{"d_shared_expert": 128, "moe_layers": [2, 3, 4, 5, 6, 7, 8, 9, 10, 11], "normalize_top_k": false, "router_noise": 0.3, "tie_word_embeddings": false, "batch_tokens": [65536, 131072, 262144, 524288], "max_seq_len": 1024, "dataset": "wikipedia_en"}
Below are experts of layer 8 (counted from 0) of a mixture-of-experts language model. Rows are named gate (a neuron's input weights, with its number), up (a neuron's input weights, with its number) and show model dimensions 0-95. Each number is 500 + 40 x the weight over its row's rms, rounded and kept within 0 to 999. Numbers have three digits each.
Before each expert's rows: "mostly gets" lists some tokens that are sent to it at least half of the time. This comes from a sample of Wikipedia text that the model never trained on.

# expert 26
mostly gets: "LINEAR ", "Decision ", "Sweden ", "specim"
gate0:529508445477507477550496419495490547499560475450449464470493494459496461440542538507476532506527497506504453484515534499550456547510557470465569523483538518584448478539575439515486510524433509466556558497512547549443575532527487556569543529522500482463496488521500436525551527450493513459
up0:490484495576627501496531578475609487439461539523471529447452499493497462486601489461498511568551462450452512579554440461506495528499516409502521439480532481499523527512537511561552562565482477536552549440479522489523506508500511532514498499469500514493537511499486518459516490546471479492
gate1:547447521486528439504442480527504538544556550517589500528421490486522431522527491544468495504506575474466475515498535496423500453486524559536450527497550503540558529476462519458497521521563496527546406445444457508485367494478525488580534500476584487504519454519479505463458536485470425386
up1:531537476552473516538526459497455477466549463513450502535451444504433512455496524516455510468540496473481551491494483561444492479512497550515491436513450514517476440566549536494486511463567497471596449569576452520586571501484511501422462530552470522502465514491537515537412483519467526496
gate2:545492529542479510508510484509475511537499540464540502487580467473435508503512463493575539438538548499535535470569505505499443502507456518519516472551432488445498454540397456490461501501518563522498556479562525484495518511513523460510458515472531522544494543509509490564483550559466415509
up2:570474510451533556478503529488474439438513479476532454499487575580572509544494584520514470479490528500452497517488410462450478475567486518463525465511482434492545504484565499472470504506506518516481534518500530451507493407531565495535535440500527519482477515526493463535417567431459502522
gate3:524470527417519485518549530502515490495441539525498408508389621472513445557499590542474474428521536506556499542428519501496523456532496530552486512458537545506553487459475439466498478530508483468554435528497517511498543461485581552524458440526518523460434511498467476480437526495573457518
up3:604540473507530428509497510496486499482512495464465409476499457464470511581465546509510447529505587482456451614537483519550470520467473484555518504504528519434477461463522527455494440452543456558465526508532526554497548520565467471545519505596488576486491513510573500551440524519456429485
gate4:535461550515432439516476475523493546430456500514515460468455474465481517516545503493538546510499507525499430538540538491481528430538515522504419476501460517436544433491572542535556557600489525508486528481487463532503490479491485554467499475495471390359548486481460509502496429479449542539
up4:471501543585459462420452494468530469479492433425539413520519485521515441473476551480538454495449515512434548505487495544460505437486484508492505480481426557571519508508536539590495485582432544497515536496497461572552568471441446472536483453489503456495558520511502501487466503418507492528
gate5:541548542454456495466511473476555481517439457508439512514488446497534458533557447490475442476508551521539444503536537492509440491501545470448439526540522573510500554481497534500483529466439447461528586552535476516520504556508483462429502497511533497583494490587528484520542498501522478476
up5:567461558398527516458465451496520498478433424525441435489474479516507460519600458538554489504479501433510526458474563438437541485458519477451494549462527490509462484509499483543508574507628516441531472491498516522533452465514522575391477593533486532551542486529494449494460492502499456469
gate6:535490548485553491463489455479480522489475506455574463519494576423525500469550550540467574498550541508500473471485485490500525456516535497518483496559544471493525539485525518464476548528498479511428525528498471515538532386489433522606490516496469531482457518488532500423543472524498457553
up6:521471512510518577542501517477427601496458512541410563463472434520509559517489451529510451487478472463479468508549540486519474523561493499542487515463447450482462481511510458635586568481515515503587536503510563472508514513444566480445505444500492497462544453525581502521449444515427448472
gate7:449466532426515427479534421510475552465503480450528429550567507500528507550508516505489509499451568554460510497528509511539441500473466479455476536589448529516503493445497532484466512537470502527461501542493497527488573546556536452507496529477541544500468577447445478393526470476493432500
up7:501515504495539510469508511481445471523507452416398555507540470518440470495517509560471528457555485470512538495568570504542440493533464508525447568471520501426539504446432534527417489526464462503454577515540490466495494522457520558530470463487491484505505469468528518533463536405533521533
gate8:516567488533500482453416487521476447482507453496490554495431405458422509525491483433519537523531467447530471561456457558481434485449507418521506523494468503466433478488439517513567451503456531522453491527465465487482559501514553489481453502405464445454567503521510513468522496552488433502
up8:458456484453501474478562576504453511534526516494565474515538533622489516480446534486494505498507561560506489452537438459491452524422454472492469436468484580524506560455508535473545424534551445483404458432555538525477444533477475458490498534545576538483511544573474536512490555499569529569
gate9:555521522531508444527529498464452506449497507512540531504421476539525487486378531478475557483555478507532524488559425496496510473506587528456497557536472527560461501545478465497474529464545490437437502410554513508511510483425547524525535478522525589500547537463546474462504479444449463433
up9:528477529475468499503505516490384533452474478555514486541513451504508499464431553524529553453501498488523537534507438406558498505431531553504492479529471481461515487581490468489540520475488496604462466485494514537469425519517554531535457492524537566558496554531523566512517553411428527541

# expert 6
mostly gets: "AT ", "Angeles", "Indoor ", "Church", "ite", "Chicago"
gate0:502513549492457469485501487433465523529486513652535593511524465596463484506514505455480568489454500536407412433456493592498434522503462499522481473512519531532545531492526471479521520435470538460458448508530462561507484524506444434492505515552482539465506474401523452548539384508482470492
up0:525524478534574481485457512469484522494389540464508483459515433452540453492594449578506519497502513492581496505533520473466544514478618517454526567530435472434495447547469530502420496472547518540532436519529544445513487458528551500465518537516449517451523509531476478506430541421483531455
gate1:460458482513526556553475463482486487464469530445511439477462407455476479435507493471479450593566511452463603448497540594507480513458525488511534475464475445581552506553509398533495491461501493498526439486492584511577467498486466548486468509494515500549498470526479476551507431534482532509
up1:498537520450493492494446500481506507466526528473495551522488507469525574477553513461513459484511528497529495476564492532500513475459435461493502510440557457466509556512531408424519463514435509489462541530471508513569519507512422524523492496499437571471499525534560514475537480539480490555
gate2:485547468513481533483547491482516558508458458522484528497436433466522463513448466482506472517522490515474518531474458536494518578524461461512480500388551467495480564516517590505540516471554560543573476484448474454474499589513473499493518518501526538513502556551495483527456455477473505493
up2:535522565504506541472561520441571461554426491459564491416457506526558488407449495418529479471442429489505510460521427556519527550592523482507469493441475466516546510448491451547473483586388498492480578497460511446535413513585529546481552508464518525524517517521550555441492471486472489488
gate3:476527494496478486459483490477493615497510540422487493448553572403387497595508496533502490521589464481507531509484442447528484468481472458520498501512508535556457521534512537462437487514442559491538452500528492538516507503503486518487447501512425463514525485465472487507523443473454508564
up3:474553556468417530486524433465439510546496461524515465494512478453569379541497506507439539542434579442432470460504544455503501506494567525572479502493495495517495501502452499515579516412532497457456467530565519539468550456488506536465550536506548497505482489466500476430518481495469513509
gate4:482551543502496542550537520507507476541548491496544475536445503510413509450475540552357498569521520528561533492485463559474527541513551509545504523577448487514451473527473535493564510497446538494527440464526477465521526565418436505500489467527531474481480472506440456448466490486496520422
up4:502459516553480491479484561459530513489539459562554492519478492556441478585496505557428466467478397484525547594406567535514535483448547474556454454460471531486486471427447444471531564476488522483506561520428522509564487513474486545499462440501493567482511526526447578457447485480396456521
gate5:489470582480505545490535591381461523480462528531513539488445509511484541471498508488496487473500573511460491466467493489503508482477471569549509564577445501544543531448537494484515568454516546475540527510486461462462493439325467521532489503482493506490484577423515471475558452463462526570
up5:521514468429495536519464462507440471443562530446498461490469477526514450469450467511531525556481507523553560488537570522534490503535487469505490474504581451425472436507541481484579478461520539455512534429529479410542444531511545535499535432539539441512611543542513588513562568517569515481
gate6:539452483499491600532460523475535525572512439457490515424469528513556456470533530522512505540595496542517508601466467548571473478485494516484536405509493464506464512492564478459525460501497517514473613554573522463544477556458475486487537430526474483459503521496451489508494491484499462487
up6:499410471447455533584519457526489493486475526439493508422536578500439474417521479569531572526496456502457536632481501475571445526502452494443527507527494501523505546492530544457457449530501528467541530514436515423467553588519527480514505440460470513502483461413513381468492452570473512532
gate7:560524490443479581516474470505566545511512525459460472455510502472513494472520457502499521480614520519494555385564504571530515487467408493499489543433512474476530517503415535416416499537498460483520494547521484485469537448530467494490481517428563489512443525490475495525583464503484476456
up7:485561548539514482509496501475544436527487486512409520408458487500495522521457498490551542555510491494554541501472542509556490457473502545492495524507487466466420546547526475427504483496496537558553509533501451549495443508492559502562487468552557491434467500533567536477384484487523504477
gate8:560522492473518520443507487475516494524520516427497507489597515436510470457507497465515560531455522450530490535500458469433523529405544455480497542474447476546543479495435537521475511467494535458470447586476484480443504413550492458490494518478483495516519485564439497506460541440507556497
up8:522469511540515509503545525501470504550482472539484554489494525495431461505474582417506578527566553482490483571488466515539594486456459585504514450472533478554525481485463475444521497491511510456523448582583487505499492501509507514533506531499493462518456546521496467545468541543497502526
gate9:524547438557411558500505533446475495429480502499426464487506454461463468505512551473527409516586481560524526485458498480502500572523580477470476475501444589504523487500497488527499507461530551474389495509518527465466496519459516493547507576474472579516541548436456499540522477388451449515
up9:526516474511479524494473436568519525466540551602503550456471474523517462427493522542495534507455556444508549483530534505476468529542476551511525569441501476464495459552484513413491414546403435519562483489575527464535511481506473482519473459481520419557507487531441476631427555564517433478

# expert 74
mostly gets: "ski", "be ", "FR", "Gor", "ée", "mann"
gate0:522552437478492490462493444454518409519471519532452503541469501496477467516530510549513496535487548466544490446531495454479465432486440423505512518541520519509526486473535512477456550523422472452515542515514561515496566517458490449561515481552556530422540572465512484506486528490457469546
up0:460542493516466514448584463517465432471431543498534564562487505493477552426552517486502498541506480521507521508531519507597520559437490508572442526523445425571527542529500557451461544558506463467468452501525530492470514496523577555517477546483542458428496508523508503522568451497512524473
gate1:480485453535534524514463527544481643462442519477477461497490461471503447437480507508474524530501540524490474516451484569507482524570457526448583531510476467466449508465506558578560478499557495467520494513479511503499571454506532512470473437502471534550495502435488461464472434547472503503
up1:507468516481528441519453506448541469486484471542481501466476549578550508564522533535508448494520508480482432416554552608535502516526549515582492499494515492531512453469496512516428502491473490473481483436536522441414515510428480539530514426509461521592591480549479554595486488521561481482
gate2:547557499472522528476517511567517603531532491468563543498474469502497506490541472537422509505488514524508472527497496477540546571445374489521491413503468450508528411505423531532474496417467429478494501456545560480547474528476483488576511523494512487510450535495492427422442555516451469473
up2:485465504473495448574494435456530503538565524496549632454539473397571369521605537452491500519511499514512507417483526465553511462510538487456498506517434608490422534561550473465567477517478488580482471595489512495447516462508590495504481477495532404449487470516484522480535468533444549532
gate3:518462466526496506492437474451510525520486460511444448490509524503583483560436464568512522480601533572510469545472480537486477507528532501463541481494541502577474489462501512527513513478462529464502506498514469432512552555504502531534557483532491446495525435429547436507419547498447454480
up3:507461483492500485423490534571481499505511484549467436515520595528549521497536578475479521500538457498453455535563525534488480556521498509464517488513507503490538469540507583516422500514461476461541515483470464522475462541533594505490524528521551518521567492474571449450574518438483479582
gate4:467511513609510522524514479518480499477503535545485510546597538525476458556442515522512512530461499521502540443522508514533490512555440518427574469549511546530529493517486561603523520478482488464529476433436520572457518500443547462489460529454478497414448559484534521547504472504503479502
up4:553482511539448497549494474490541465455504579448457443456481440467494424520519499485572504497589516484523490487540449486497527500511522537454516548491477402528525484497514548496516549475502500506518515446494466590484511429502616487573536495487511467463441451444487438482550516465499450538
gate5:505494520520460458504572404504496511546564499424512530506528475424541563500453502528503463495555469431471505480407513563587457500503432520526510548416641467496481473546528515504491473489498446490518510474456488491506478452470524518471464422489513491499467607570549505515509487489491528488
up5:535504523502464546513464501512508516500407515496591435517480518532500510530482536423422541557452511499523495560526515517387493518520452475493473475523482409513531511511497552531523516481481557513434553510406398532542457485534526470474487497506565408485600527471463502458533589429521501509
gate6:417516516488516475500477479462496464531506491551519488483485487494450522531440522435508485488590495498501507493457520499573498469468571480534491533475408599483487546518466493504573432512477519521525553494535502524553553480453441511440468491510486539579510474597495531540531485492491497459
up6:540538471544465462460500447516479459454573399544520456575566526516428501473491591510467551532454536454534473504488490523460478501534502530526518513469533458485423441450572499505483531523467561600504519539496538488425484468501492565518524461456519503481497456481495547419521472475509490514
gate7:500380486548516430459385467504535478494510505498533506434509474457489431536449515544478469550566484518536524462524482526544463444522515494471448505503514467502505500519506548508537453540456503560538520489460541460452505513526579527522475466500478468465505439527529516492593458567484436494
up7:479454499510511488492486489478480576486496539451507553568499500471535486524488567508525506547503503505470488461530480528542554504531435481452500471492532397530511620478524519473414533464479447484516506510463559482510436462504572520497490447554476452484522480528459469504591522501556535573
gate8:521508498507426448499566466494511561474541518545501469544510496520422530534409474499523504481436599501461502498561438520484473505505500522565568492525504563489550475543521556425528496576504452569527499567509514522525560423550556440494460494505515464489503512547543463543483501486487537507
up8:580521610411488486515454423551468496537499503596465491524449537559461495546549463508492431517462502432493608470540560484504512500476496458456524498490498458546526445486481493526507484569521537517548433608517469479542538472402454476522554530492521436532443532538507509463577442457471534511
gate9:503522507463497470495502429492491519487509453525464526377411468462461509493528489472464495501593520491472484515440466459513479548518505524488502473432468461538516469500521501468492486499556570519504514570607476467508500555564488460523466539522547556498544545441539445523616513482493436523
up9:474506501493516522533483523561488546526496472541469551444491516535511428502508446511439539514511544512498470429431480403523495524478542593538513508478489476467481515550441472469526507530499477514441571581499515503499468478446515494492485483576492492506489564470533523503537445536444565561